python train.py --n_layer=11 --d_model=192 --n_experts=64 --experts_per_token=1 --d_expert=128 --d_shared_expert=128 --activation="swiglu" --moe_layers=[1, 2, 3, 4, 5, 6, 7, 8, 9, 10] --router_score="sigmoid" --normalize_top_k=false --routed_scale=2.0 --balance_loss=0.00316 --balance_bias=false --router_cosine_scale=14.0 --init_std_router=0.0352 --lr_router=0.00112 --n_head=3 --n_kv_head=1 --head_dim=64 --vocab_size=32768 --norm="rmsnorm" --norm_place="pre" --norm_eps=1e-05 --positions="rope" --rope_base=1000000.0 --rope_fraction=0.5 --qk_norm=false --attn_scale=0.125 --tie_embeddings=false --parallel_block=false --init="normal" --init_std_qkv=0.0361 --init_std_o=0.0 --init_std_up=0.0361 --init_std_down=0.0 --optimizer="muon_variant" --lr=0.00664 --beta1=0.9 --weight_decay=0.034 --lr_head=0.00735 --grad_clip=0.5 --warmup_steps=200 --schedule="wsd" --decay_fraction=1.0 --decay_shape="linear" --final_lr_fraction=0.0 --batch_tokens=65536 --seq_len=1024 --doc_mask=false --train_tokens=307100000 --steps=4686 --dataset="wikipedia_en"
Below are experts of layer 6 (counted from 0) of a mixture-of-experts language model. Rows are named gate (a neuron's input weights, with its number), up (a neuron's input weights, with its number) and show model dimensions 0-191. Each number is 128 + 24 x the weight over its row's rms, rounded and kept within 0 to 255. Numbers have three digits each.
Before each expert's rows: "mostly gets" lists some tokens that are sent to it at least half of the time. This comes from a sample of Wikipedia text that the model never trained on.

# expert 30
mostly gets: " Socorro", " Nominated", "^", " et", " PTS", " Chevrolet"
gate1:136106138125125103100156127132151122100140115130156119141112089135143073094150133088102119148149124124080152129139122166162147141138134142114159096134102161119093146129154139183133156137146133089102101076128150104104132116121124119150084140126120144131099140159122104157127132115139137074078112117118110137137109111124164174151148117142141131116168170131095109146141096148105122157084156137133093071126114082141107124120147098140111140125098157159143096128100164111130146167091118129115151111166079149157115147192124111120144136108143090173092146100109146157131099150130156125
up1:105160106166100105098131128127116088188141136093139099119151119155153112096164105129113130154114139123109158125130127129136106145114125132124134094132190123150115127166136147169099163142092139214155105126156126093132122142163103097116135109118139143138149154133109099166155114127101116151126119174109172104125126135099135132148125120139109155094135160113099096156134132105137174135132150105141128120141089111122087142145094159117072124149119149126131122085106111149141163109105115168149157102133138117157155107131134115069054106086111121149127128106159158121124108118146144129
gate2:126127125179085095113138123140106090075149175147134135159131122111111127125119100152151151104082107121106155159145122145120113082126160097111165177153099114165183143120117153145105144130144171141101150092117109105137100098055119142103118175160150110120132133129124149175127182096150136120132097109122108145136132150143149145115126112104105150131154188123168139131144109110139131121136110142101104125089131155133099139104120166097102130110122124136140131117163130127118136108128099134098128125131141118102119090144159101140162114063118100101151169167095127142161141120115106140
up2:147128092155124119147165151144092093166142139115077119094142127129153139146118096120117100085080131130090123164142122181141126121130130135111124137105111191131129133131138151132157156107148138084102135137145113096127111143067125181129124129104140135132143158126135130140092159158126120106152145111125136118144136123126161151123123135065115135120149139095061104087133149149166111106116124125101097130110133083146153128129126177088108141128145115127165139080163134119130136134095138100143131121147105150075130181137145116157110126147112114128113151113161109149123149169196168102
gate3:160145128114112130162138111176138146147126128097153093170163139125117131141074154141154081105167111177152131103128142120125083170172100172126123102121125103170117172097123110151149150133187139122099145152115137135156150158114128079141104126151097100149104103146127085107098136107132099127128146144109178148159133142146124108154163137117132074105138145148062123158156159133126112107108119143147128070104096098131104121129131137121144149142132108145167133112098139131117118155153140103151117127128113123150097129152142152136124145142130142136152086116144097125112173135087081123
up3:190082126147085145124123137166164162110146096118118142088123151154120117111129156112104123107071094142131081108105132138117166107189139113137164132093165107132103136109153160127099103176155147116078145112141163111128086146122119084144127114095168113118116136139099182124127097127154120102164137159130074122145113081107105150126132139087116118112146120160137126134114148147071112128143136143180134156107093173103133148155111101139123113095156146120151156104132113118096128134076123103146106124156126113126104118127118159115150121122107123109104121113149131133149126126133116160
gate4:167115110125124096104173148108146099183100147115106130176118118152136115120154167127120121100126108151109152139163124167084116162123101130106166162156133086131132156143152142121159143103165151145096174145187096101109142187118133160163098133141160157149125101117121142150151158158175151127111121116090133134132129155187131131118123123166109105113122141122162111128165124124115130139127138118144127139115134133134122150127088151149139138099093147125121143137176075076156118090113151105107139131131169126146122127081138121115115094116159130137105149158124143160143154123107168085
up4:095124118177118116093156091118099102144091122132117127124116147128128145122107132102138088138120134113076134135148119147122107144134157153119119162138136116100097072089117123127129120141094158094123104118104083163174159122118149112113137153087143131149132130118121110141116157133121179175100115155162094130118143108142099076119097158126150139154098120136162116138136135127115124166143160130089149182133150147171143148155197125153124143115113151161120125164107127145114077130134183142121171142150166077151122129146103153128114166156151137133128184124134125096095111154116140124
gate5:162120142116112177167086172099118113125147162137125138159152113166144080091153156129089112169113098132114129133130132120140124148122134110105160125141171118140145142103120189111136152168133155136123091148095126149138111137131138139169093120143140100151106122153142087152111128122138124129123162126144122103147120144125120158122141169167126071166095120150114159162108123147116082143156101103142089165146156117138085180147143118144138132127107153106099116100097088153154117091122142140125145124155118115146174162170115139100103123157129119178094105124140160132146141100149079125
up5:139144116082131130124157129103109150168173183093168141100142127135147086106122146114135096133098110109105123146143112124111129124127075091161135122116128133140154139125095135154123158139122132108118154094096107186145127131105121099148102118121151140185150087111083107118102140099106125128128132104130128159122118160130091122090151134133110110168102141112111109144136146124120098157112072103105096081161104119121124174106101154100109153085107064132095116123128120133157126120186136110081122134135150141158116133157136159117083095166146140106150151162154141144115125119157115109
gate6:155135110150142125104069149069137173143117127126096140117157104115129122125095051135154092111101127149138102130137119123150141102092122074113147140130156112158096122139136132186121130087107145129119185153143125147152135115163118151154129155122136133133110163174112149173125126174162154146100082109151120118143154152121134117108127149144141117129137137147161129139114121130123120151176136121158183134119107131112128163132142092146121085143137090135119119148168129115149142128099160087159165153116124154183115124121151125126147085156122156152082140150153091098154130146124144113
up6:100159151103076149154145136141106133120144140122135159109137165105108121165133110130127150143107098133078126119147161130152088102135157105116169125133121136126132137112176108082124121153165133134142096137138092139151117122087168061104129134134131165122154097123143173175103133113148101166128165108102095119175125147143111108150104123175140056143136139168085114097149129124160137112124115094103136111084170148135130138115103152142120166053137162125121140129123145135124109136101108126106125149096121154109130101100092131134112101129140112148146161080115146129146154117138133123
gate7:129114087096126121105141124118181169105155115093116128127087137123137126165130101117137118171152117133094150133143127095115136126099070141122165121166141103131109104103148128133111064071130142149103148159122089113144131142120138154096141149123139124118148124131151178118085169109167136157129146143122136096112082106126105107111116132144104132104127158121146140138089173097155099127142103129151112116161135127149135119142147148158091153107120096117159134139123123099139086182131188129158125103132086167142165114113177128077118089146159103123140131184115112115145123119118123114
up7:154139127124118124126166163120161163184098169128115077152126100107160146119134156141139113173134118083104159108159134130150090142099104119112124117196189134158128138086157124162121165140124126132137122118081134126111170148102114118128119143112125141121106112146111121151165125086129165122196194145107139117087109090111110102118125131117123172124148143133130147145129161121098137141137149142081137174105134144145130121133143120094134082127125099167123113147138112073148107094116153107160130105114131106093136101165144117125112106145108171131136145136142156113153133107131104122
gate8:107204130164088139125141090137145094137174148132180190103099113152130149118131144091104153136137119133119130082119109125136081140108129167144131144132109156130133097103140134141120119122111102135145178123123142127156127133142082135156122139136109138141169157073128108074101117119168108120130147127132107133129108116147143176094136099134173122088139128136169120134115110123103129151116130109133139122117111166169076138158148117136096143131108142135121165123115172111127144139118110114167106156172128086115126139102144138126097099127150144125107161118080047151113134142140151126
up8:118128125172138154117138138114111150132164118086135163092099121146095115100111159143132120156124147100147115127124104137120080121105149145109133122133085101118077158170144118079137126096128092169089152119141111112107142152139185128101135078177109116159151159132147092110135103127116139113090127137157143113091100098127095128105099147090157152120098156111099138147133106105112142180128112112077120127119148146108153133136125142114125128166116117104118154092161133140183110121134111121135115144123167136124128118130181177135128156145057119132099166127148156092104134128134088124
gate9:089111116139122095098183156141160192155106136091128160150126136121168150110127134134168110134135139103132112122102129138131078106134136090174118118090186104125139114114140117119116138124107112149089148094119137140140120183157151118148153142094153113114183151128157128117097110147126117173170091164139172150137131123134120133082141118089114116151100134123151106157147110120118102133124134125165104145158157145097138134125116191117138083126137104109125124126138105135101108083109145146141137103138106140140144106138175166129162094143082149134147108109164123136131193131115117127
up9:142135120148109140137147099112094122156151099106143108103118124129169119083181121146119067111137131131126108176062140125142136172129138095137149089095138090139143099139130123169143100124138138158132129160111114154117112135123178160128137112095147135103158148143161125150144129103155091108119153143135136111105150106123172100088126107125141166147110112127144099193118100144134107140092139122109133134143165138135142093125102170158157118074129141142160096167172127137098133131148157106120111128101119136120082095126160121114122091145101162142138145104152087157086155128143161107
gate10:127124155099138165106109120135139148127131175096142093131123111118152134144171131143115105151119147109107137119146125122103119090122163145122116148161134121109144111095139131109140110134129206118158121162147133126097125104145111166097112142121119138100191108123120135111100113139096135111117152071173142124157104108107080147119136140107109124123168100101120118151091121133156116158143097095113110122110114124089107115132121141093134190118075159178102059115116094127150130105125098120146137113087110128152100141127122134101107099165137193173162134141101128114111099114101098131
up10:140114135110146134168082138129156147127131181171132130125128123161173135149115143131121113138115163159114143114133160085133192167129134159107153099095087102138121153148138115110121163084152119129103098168121127134128117094133133152138128134151092092120126171140135102145145149129077081153110128122086150133108081108139121129139105131112123114126147147092155185152126137123129174165129130113170083161143179098127145150149134114119135097135114143118087126165130159120105130116131151126120178117112135106104142134193102129146145131142095115117133112098129140147144129148052140145
gate11:122125138114112125172105160131119150126168111151123135142139084112116125112150106126140111095104149134076103143080112127187123105131137082102123137151147107118125120144145127135099137116132102136136161133115118119139124126123111131146108083157118137168076125105112106114102122099119101121126123091129148123075141167137169155186130130165118154136094090140114132146086157089117123153144139119125083130124113125116072125135148130158172116119133116147120115126089147137161088164092095116135142115123151124162096147103062075146098091081113146123083120130118138126164087123133078134
up11:091125148128102127147098128173184146153155131085146128115151156142152112156104173098101115149150138105128134108151113127095161169125133111153156156100105129137140124118103120110117119108140114109125132167106082139093145137110114116159122167148133136142115131118123152120159174133153128119152111126111117155101112144111126123101158074164107138135135188142123119154128101118172074124109174137121099134091095139093142123148136121100147114125136149100135149183183118156141122141185140112168113101127164150116131085164128169133092068143071136119134144106132145152134115124138113115
gate12:179186154156105129141126110148157100168128124087111115098125118115129103107105149115152105140142153125157162088122145085150168168119121144091134078147125130116108093108134099153180086127130160092132115068104164123156144102111098127142134093106131087141112105139125144143096122119140124141165136118134116102155140157104106134121103161128142089132147156144145131123143152159123119136112120097105126134150094100114136106123140138172147113164151112121155141139126098100116134134141191127168148117184135123157119139122102124102115127158110073098092161163136150104143092121080128145
up12:127116175144121083099100141111134139116140135126100102129136072128147132158097089120158153121109140095094125076105127135113119148115164178091113134080139109145173127106105140113140158148139103105131087152106119123115181127133138157138154135127138080153160118110151125160131134119127127151145174161164112112104144105110102100091141132145155107113087094151132153149140145126152131123110129130165113114117148106136107127137147143155170080127144132103160141093181089150113169134193158094134104156114140092117143136141146112127122096150107171131109141105168132103161158123153110145
gate13:144146124143106168155140118131143159145108136091089175131083089151106141148186142096140135097085131134089135107142100126138124098133179155101147132126096134154091139160147117129095124108088113081157134114134106130114098106152090117143125115129162118113121123108111107119117159132154115112121153130140122154092091137118095117149150145134136088147131125079101169133134180118131132139140184128143127133117104132114107146096122092100099149107137146084143090101096112145151128097123129161120088159084089127104120140152121081150109130145128146142112154162125144139114180143118186164
up13:095131174073138065148139191119125112141128151107119123137131141147119141120168101135108127043144124124156141121131119092157159113134156114120129107122112098092148165113117174145126114140120145132111133106148104118168131154087107139150103137159146141126173136106087150115120104146108106172079134147133118139113101114117136153110132101116163116139117119093138113091076129157136129134134157150166133107133129110111121102149156199124131118171150130098105168135136156081132138109101142117169136099111112156145149097147143157118113160104110109089081119127148139100115128124139094124
gate14:147138116122118164137107135173104097140084111111143138137148135134149121141135172115128090122103106129154159138110194116133124133104138101112100118107076138138122109099175105099101157120125131108100136169134145134137148121103161116101121106124109153134117148103130120131127157138152139111078135141136104170148120145159104114111117103142143130070157176134103107143091090138122147147147112126103142139102158106127143101151128115121144119087123147141131111150138146156153114119109129144105144045138148137105110155103212139144132188167125113163059110122124129091092105123114127111
up14:150110116128136127139107211117126174129093137123117088132094172159153147140120151134143131099153116114149153132079116138121124157118105124134157141188137151114132133146145119174075145129142143108132162114138145132158164125162171116153200114128137151143123150134123102153123130128110137132117117124126090101131144094192138170135071106140118099113154124144108148136150159101150071120117110123141117070157142120142129143112142115126179142140112124127138158133093155131137185107130135116130111125109130116150100158127112139165072109147146117108151133124131151131180108137090114110
gate15:098139122102097151118129110152120115139110139159149176128107147143158156133118135144166077171153134122141125150094135123157170124143133122136126091173113130171107106149122135115119136111145144126103140153114142156155131101110069143142149129146122107111124153094149179139076141141143106136148140148115101119137104176154118134126173137137134131173167093113110109125129124083108140144149106099083102135104102163144127159102097076093095095097133121150158163108095117132115105098129050093123138098152142126127153102134111107106116112150113123126127175134135087103139173109123163141
up15:102155148092137137123165123093139162171098086120088158118112103128164153116154146169154131154111152114143168124088109123137104088104102142120142118123123157166113138114117112125182132163128130120091170096130136147134137167091103097170113097126170155164107129101098129091131108097112152113132125095124137109122172133152114108127132148156139110116139117163130094111097100116112108118139095093145099148173141091122117139151092136110154121115137154130167135116103073129100096092170130155150125135140130132168156107116124155146143127107100133114164129115187172135140116092123122160
gate16:138132149146120153164118107097095130128123086141087141106148079091094123110119129134129131132121118151095147114168119082121151101123108156138163132124147094158146130103144124176152144170140122094169099111100150116126117147139137148108094104139137136151111153128143090127155143144127072166142115140154117110136138108114149126060125126128079108129150140143141146121122090133134096115134121144118106177129193110149155164131141141147123133169161102130064140070106122105119124151101111077175108127140176137089134136104106194151101115139126142155109136137124116134143127099139116115
up16:121131125088124151142105128174151105108100138108139107139166104115098135115111117125142117126129125130105134153129132176115093187159096127141131118094069127113143122121104123133116112139104133135111139164156122119151131145110103117122096165178129113103137103136126115099156105092120139166129161105147117057135145147096165106146104144165125068129111122168103121115117139121120134112110126111162114123082115182130175104118138162122048160134083142104167131115132146150101103101181104160142147126141142094145107128132115142138126152142124063107117136172136162141115114128139116139
gate17:131118112155124151113122168183141152112137107136122101151144144105151161129151112143171136064135124169150114111142107164100126156114105128152112124109150129115160094156115141111200142153153137128093087120136141183165141115107125078127122115115074095123101138142097106113118112162129075114150120128142102138116118119109126093120115133137119108137096165147148154140128179144113163174108095118139121115075105152115157127078104153124124100142122143161111095110110136126147134165120116143119129138126147135104132101133135138136062143109094132160139097155112113181114170141108146103
up17:127118098113181156121105133099140091101145141121142121134133140129094111113120139124108122148123117114158123145121137142091126156091129111122047149119115147097147138070088124107133197105102126162171152137122132096174094128117129159140140180148143133146170123105137101110130141120115127110155119152128095138144104121146116110112116109141080129081115158105156131112144115114089096099108145167148154120132120134170168114107119149120141144088163162110098104181132135159085115163146109146147166136115125113145123144138089107116116115064145136161137147140152137130167092150127125097
gate18:131130115095150160114172147096126101135125099105155138145144140112126139138143084164100125111113110173118157117149122115130068117128154125119106120149140142108155126108115123099114180142093134101148117160116064091146175136104130109180161117116160095124138169118181102122179108142171129150138165194149127128111109086084112145109092113120138128090109129150113120115116189141126106139115126122134115130128124161077115129130121141130129136129109119139132082134128144136093096107093124126140097139142140160172137100132068114118145143109116140145114130159126119138131165164084162131
up18:155125103136124124122131122079144141184136153141092119135144142112122108112119143109112139113099142086125106138124093079086100143150120088133113177131089174198119108113127189122086166142119165128126130129099152136120132102117132125092118137118149119124145133166158130119122137113109146131114142126174148109069137130107161098161136163094126084141153093120131184142134130117138108134178104137128154142176141118123090131132128114158166137118141140135121166095102154125106126123145128105120193131170108169140112117149143129150136063132099110102105106111118138144156128153111139144
gate19:142132104125121150109123134157126125144122180134179129150119084154119072100092132164134127099147097121155109077092119148131137160122131168111144128146105168073153161088130106148086096117130110130140156099075135125115122125177147147100082127142159144113085121126133126143100127104116130155123096175134127111117152121099128127109169091140139115121159134084101116116198169167134137173142105115120095128134177111087116121132144102112130117128132145163150108124128139117084177096107110121122134087132137142148112154122119125118126131111097102117128092133150109112140074149122125126
up19:162153140154124115131121146148130137116134128118130110109152168165098100123116118090120150189157119122140126112158137096115156110113164152136193127130116154130157134119181157153103149128152089136124161132138179112107154115118106120129153143132175133105134128154120111144189088114139137145109135091194123134162159143154157127149104086138129128143126138114144166096150143132128125104102164128081108146172147087099120111181161135128158093138150096123155131117115158138139160121133162131104108083113103120153141156106187114108083101139111129136125147145110120107121132144176142135
gate20:172165161125157136111143138123166119087151152140123148111122147180141115161180156122099099153119137118174111125164105099129134086182139135123134123124095153173162115094160146127141117102111135096130125179127131119121099191111105104117118115113140123126182134109141083126118122123120121171127143164100143111151132124130070130134110120100099111089164134113144147134128147172097119151132140152114124110078144084109147121117108106136132140120174107148122135150135084094172136102171119125153114081125117107115139133119163103103124145120087175121129139110133135093140155138093144109
up20:149137114138106126122087121075131146144145093147147130101111121169143144121100128097148106154070097173119106153077135120138151121115153085155110092109136128123136149129151150145157161098115126131130112082091125130122137156103154135113129098153095118149130108148075111117116139142112147135136114166134162098105110117109118161098103122123112104139111127131131121142115173138124105190142179142095142126127162179129158094124134110148116140169129139173147115145130181105083096153175136108114167119123085109093130144124109109123086153115096136109171142102141114135087117149155159152
gate21:139150127101059074155147141139155127130113136062126144113126124139130090128126146135144124099142139162178100129120111131132151156113156168137107127144133107118149127144180141106157097147132160126109129126125139134133143072155140107095128105164164147154142134116123180155105110150159128157090140104139126171176094096116119105136146114106099130184090155092135120137116105151122088119149109105152158128079107128129135134089127131135124120128121161127143113111113114137193080096116108120176155146165123140114082129148131142116142093133122123137145109149136135124110103149093070107
up21:123109140134157130099134130105198161157139140152119141148147135166117167106162120123132117127119118145124092122140135137130096096101103108130112154088116109119134110117120152138120119118151116159124095119145140116145150132167158088172132127159099165113115130052078148127132146124112129090104117134167139147129106125128155155137135092159179176123142191041129083121119125114154128100129146126161168117149116120101105107103121121144123155136166151102101069123119127105117136110137130127123076115132138101096147077089091169105113118133137131137120126123145167127120114138120143149
gate22:137176147101137110162106118108125159116164123142119154145100144131130151122130140153140142145148105096146134144128153149104099141155144137113130113109115128129184141171143144153092161111105144151104115108144126100152202066113154132152116114149136147133125121116162100129092111102140082146087142148141118139131129134121110118151127081098107171109132170132122204146123104102151099106129157099082089084151120122138140119115167132155110106098130148107108182119111118175144109101143095099105134122158142130104142124144159126152177109183166113153130132114131126135154110121114088132
up22:090144078112163123121156138125143087169106145126147111134128127109128139116116144111173099104119130129119102173100109112138131136118094139142130065119062130095110109096139126155112153166111142131154120139150102141095116080096118067151119100086107159127085127124151182123121114131142109153109142145069130134146123104150152152146152149130178079119153162101141127094162129077126112109103144121122117116182102151106138107115126109146117126133096115169161138107101135143119152129150094141153093150125112125127137106146175094109092136139152103121096113107121118135108107137096153136
gate23:129134149152150091096162137141134150099123100121162140163192143107124136117163143115126143101172171129066132133128166126144156117122097144172166132133107149084100104124108152129168147104162127120142122101146116116122095086128122099106118174114083106125133118142128128139127110095122160148113106129130123192102153107154114155098141146135102126168157128141110132143151107142109123063100137142111092136126108122097119087135132140157110115124100141175170124111142122127145160134147130120082187112171157151168119117122129117103117167075133127173124123109141148161118137126140100129
up23:128137133061106125123099156133112135101136129125109095155086151124128119091098052119160135135106145139141146124126131135133119092098124141132093181137144106108131122127117054117112087151103153148112128130100145137151077115146109114120098128137111106106111149151179155133078114156119119096202161113135166146154155141131138111148170132124129144107141124102150092134125155106118150164126118157121102152131160145183124147131133111132127180121120111094098189116085177128137136125154093118121116158165126108109116142123096134147152127164127118131106132126151116144143132149096143144
gate24:132062144171091151170088122139123115157146156112131155137143143104154075098175148150160133098123161164125179117144122060141136097080117090125126101111115128141143137105108110174142117128138083119153154143122143159140148151109112133183141134113161117130157115102148122143096142128127116172123159132098107166112129171095118136144107105141113161127129117146123162125105140122122120135140103166119125125105099142133135140108150147138146125121162097111129185105154195154136125137140170114161133136121167120168159107140135109128080100123122088120107157129115154107125111150101121118
up24:105136094160090140115131131136114103155102142122173099138119146130159142122131131134166133083068135100133092090165137075182120120109144132108170128149141105101130101136122126148176144165119175153128110155122155157126099145112149131102104117153102084154108145140109146155134108143120094117145127134140112105120154150131138129133089136122121158129108120123106126144133117126063118127168132143113108132148164115133170126120167155132124166109144128120132143132133150143124139177109095111125136097138161123136158182167141110118096090110139137211098142105116117165104146189162145136
gate25:126150119154118119094106149108132157135136148149119138124093120121118126133136117103167132099099156134179131112141108145104090141084133133158099098103105145174121132146112155137154136145103169163151111129141107127120140148171104152157137146113110139094144111122136093140133102145089101119079131112092068149128109111148094106132190160166091121158136151146107111150105157102093121151092127149109145111137148100126109132112139110148164110075103142154119116126086126143122091156143137098137090100126113109137188114109186158111150146110083162137155114089120169117102138131161120138
up25:145096147082162123173126070072127118148112124159137109129146122132121140160096156175113156156132158113115117158114116109170149098157148149072180155134158122111107096139116101131130086114128107124153107103102146135165126096078124105122119090120102133115099134127145160111116105122130178126123121069178141105147129156151162112108107135121143159131151144118147128143127153123134097136136131104112078086103120114154152144111114151138115144142130132135127118083142074110127126120114131130152116151140149117114145120155109114126084119082153159100100118158162127092118071149121084132
gate26:154150168139148119184113112129131131121116105132146111176125090175149129108094126099140126106091127136102121126134158092180122121055142123098121084147136143151132124164124137100126138130097106080150141105128140109094120113108126144110127126121072130103125134138100150139177133141093121171143142142133125156135123111122169126067093147129167131135128101160122134126098130137142119109094159076123128092135138148124157120069159126143072117098126156110164177164097088155127150132115153163146143109123122109149139118133096121119115144136114123133133162122106138178118100127149174164
up26:145138121110138127098158127120194175143106139155136134108102162095143185135166140122115166136106128121145100169134104114123125136078152133110123130119133101120129143113118142136132125117108159193118111128109137114096111109119144147128122097128162164101132106131094150092099115159111135147131127115147138096128120134108117145122143094098120126094090146114196131082119172103133114174133134123111141107142159122118170130159124162133082099151119161154109114093098189158112134128155109172155161127084109082098124151149173121144102135129133150137086117119104136091138169132157125148
gate27:166106131074120092158107116075094112153151107125134118121131127137127116120166165148139093110139147098114109130143149108165121133157129124148130122143133150141094136112130124148141127165127142164092158106138130159128110121150114161153099146120124113115117112157172133140141133127109138183114127100162138129096103115145115133141132139167118182145130093103104140119101098111119122120161175147130089120132135118139133137157157145180172178138108173161129147112126147168145122115135141072155146067167117134124132114041116127149172147152110077173113112116123162126111141109110125111
up27:134140127092088134148134180116142115116146155138115147130115140143174186150134153127158072135064098118116111163104138082116157133111129110140128133087128133168137134176116130136065130151144107106113106161156106115135131115157119072117104094091084153099101095156101122141144145111109162134075111151154109128107131128139125162146146127136117127101157114145136166080073093126124147137148118116173100123106143110114127119076135111154169123114132123093106137107104128089105126161145117116140137087118136143126138107138134160135075142122119104099131114161096102120141157116140130118
gate28:146096160134161120145129133132102143105123119142132136150124162133106109132135136131166140112134158124076139146156128130045081177148128161159105103148143158168161080136156151181138139154093125130169112151131126151125146107122137147141133128157098123168120139130119102114124129136136169170084144155127082178104143143143123129134120112142118146127110120093133155098107120154155099123112113159159159117099082091149096173104142145135126107122135123157112140133109143099183113155090133130152086149136120127104138146103094107074109180147155160144133146137147166122122130140142152124
up28:072093171121157125135131129131122112111125121160115125106139121121148122135125109134067133129117118124122114130126110140151135132157130134115089117146168136123116129137136098124133132132093098143099166128137111140136087158142129109131192104078135177105116126116134170074099094119102162132105103082158165065086159120123112143146099135147123146145174116096155118136091136138109108158116130139112122094143119139121115091161083154140167116100170134097154127112127129123102177129140166118144118128062142106112123171163121134119115090178151168133111152096111139127116128169115103137
gate29:121118110121125143176102107130137103149134133168102115125125149118114160126140116133158117131168129122133125137139085128136090135155113120125114123111170097150153151145122103139107159128113066143172180072120173095135150160141114129150160152104113092127125115134116100097108101131103102134121136174142112125121130129133096130074154145140102197141139145111122135118093125106095125138135136173073152119140140122148108105135090144165142128114170098156117095120161093106119140142119129110193129132134124104118091094107158129142118139098071126148139161159105106160148179161151157117
up29:130140186116121112144103102145099134150132139107123139132106189093125147170126116172143129158127161139129157125138156164192148160170162136154170102133125144129134078148122133142115138152164112124132140126110100119098156113115129098114102131094126095140169102137133142155108126133099088138065135140147098126120156143112094136149106125124123160054100137139158146097111104111131103144123172136129154099083131083125148121136111139116072100174122115105159087132128105112150095138119125109141169148155147110151117110167135100156142154133109128141155121154095167117117156121137135132
gate30:122140117139124084126125134116110125147141088158082138159104115128126130150148068123144114114139185128114098129126094155166106116136146088138174143161138147130121110088155120104134119180136126094117146136115137096136202180105128139123107128133139123120177134098149168134108182174153130164094087117099145092166119119113117112144161102139114131136155130148119122098107109133171081157136122128089130096136133104182109091114123127121148124102123139147100155141140096148183152102125151120154142131140126162145139161134142128166169156115121123108116151152116105154154138121137110166
up30:150119183155155163093101096123117134133130119144107087160142108153123141108110178136088107131144137131118126151083152091142096164161150102125125128134129123125124139149152201117124139103109147113127124114140103130129110118095171131124119131177110172124156127157148116141108146100133118100110125099147152157100187128098124105147164105110152127157141171134151149142170131134139137130122134138134166126149116176092119132116120137150103159128112136163118137111117099160165114145128116100134132111144097130079118113112129166099126187142155175180156115124122114111144050136143170146
gate31:166147116158145121146155139100118111133132155114156103133132075109129153114139142086105131069174152115137162091071130110108143150152167111089116149128141096121138086153155087088126132159114141106156103116185153125147159153141143157172151116165151104126192163144112141095121125107140132154146137139098139106101139111140139109100110119119179104134126163122144121149148072184122096112089163135104124147110110126114128142134141137121153120171142137135141093111138162116125090085110125135134123124132119141110162133162143126121112130147147142110156136126116103058143118143146109100
up31:132167133119130120125178100099162118152116098116110130163167152148090116165126163145103112156178100142194133131147078109146128117114105162138145091157114121077129107143146153098143117158165119139127133128130109105075160133098131138134095138127143119150135125119123124124110114137121140127110117123152138199152145159157090127125161147099133114140129130112116124149116106142111093178128131097126102084127140106124092133159148147109064133119148095132122132171159114118147141115069112122117116159119115132134089137171102130183170112103109136136107121113101123136140132146079174105
gate32:162145140095072141141107166144160166148125147123068120137129135124128108112072137113139144108158149154130125102109125146094111097119127105097118097126116132103132173164129115131164153098108144133145121135149120081111153084147159122104154121135116139096121109151118082138137070145143112166109091116119120191110103174170175129098125116118101105196140123120085146139149102099102101120096121066135127120131124154119124124080143111133133120135145130129082113150118127126135162146090129163112112132136161117099079082118115143128115090150111110139113131143117135110148143097121122126
up32:122129140121120096128125135167119122149155090082113143113170112100092145129145142141149116161107099129133106156155132173118096137116103110133127122155139091144156150110134134180123173159126109124128139108142121135125116154129110083096068139112090122104146130116137109112142123174132131130141097123142108098128105106131173093142131179134134104158082148111164185125151130123053130156134165118103119148099138142152123107092131116165129144125104133141122136181112106141084157168115121129103128173118118145077118132135114093105176121144116112193159144109145117088130120118100145107
gate33:146123137125101128113125135146142098123129134122144120160114124078138117123143132103130141134116167098139143129095132109111115119131159100137145103150101138116123110133117140115170134097113158169103088114157127122128143132160143089117138143125137146122120156128102141130151156194094146092137111135084185125153070146136130105144137158161138119120132180179060103138156106132157137115078136130140124110134141124090085112104130070120092101076119094137129142138140144139153153100128109141152103112160130097120156089108075177128100135101154136097069114105110127126126163151126083137
up33:171195125134129107125105163136062118147128163132140115152109110100140105173123169121068165128125132142134105133120101097111151126162138109117119074152092129120132131113134160090173120107105169139105113147145105153124143108153118138071116107128109119106096088143148114104124134142135123108141161165114149156102103154129151165090122121118150110148101115116206164140132120100145155164163137141105145098135136143095167152113114107132070108111135130147160116142134122117110109153121139121174124104105097148121113139125107082108126145092116112131135173137157138108147145141110135142
gate34:126139114152113117150166091137126112168130116140167084148132124160162101141150123109148129099120130107124121149204136140166101155149147130117095089083112142104132148098140124111113164115159126117093137171156140131122115100134144163113164086152123151123136129135130165092117151124128133097133118118160091089154086134161142140108090140073147101146114160119156095141140083125153139158090141166115124109137075143150139108134129114161116125126123090157140133122104159162164166115074126129143095162155144134139136107093110105102160135125100111143127139151149129114124160097187123110
up34:099123169138155123119104135142138141105098124128175146100123113124086143117094112120147084084118124086120154129187119140143113123108157143116120144097117130116137125150123036134113108144167116132106166135132119140110111131117176110124141105125141116094112131117095110123132163157185111132124113095139130119119170158121143122139144131111091104139079174104078165115106146161121103127104097130105128122133142138144097093147119118124106144096114173172094151094179147167140104137141135119093150134150110072149105138142106100109123118130152110106154110110152093131107174137117157097
gate35:158191127132144124127145121061140109130115092124117138133090094156151111090120127101142155128117161150139105098129109144150146113146142137131120153125139111122092110129112126183075150137076118149119152167142099130144103161152115174141146118206167117148153121126054108129167136172126140115137112150146121148147131115137130134124099184138143147127156134132149125157124074123131120109143133134102135125105119160145114144114128106143096130165086154140116121091126120121132130124164144155129085133088118138101148163128120165111151070169110124132151106118143105142132166099093121149
up35:147135099121132164160131156119119133178107151154141115161081119130118153100151094117153106117104126132123166109074097097128131155164125114198123165126145139156123147138121126144130124146141112147157126140102109111139103105138127142129143136149100108155084109167116149143143117144170086156156101120146141154087106157156088150133117079101127107169129135177149095107107102159096140068093128148123133177138165151136129135097122092094121123121134128168111148132110156156170080146146107110082110103123147128105135122117123145132119084122108138144170112119113117139166141134118078122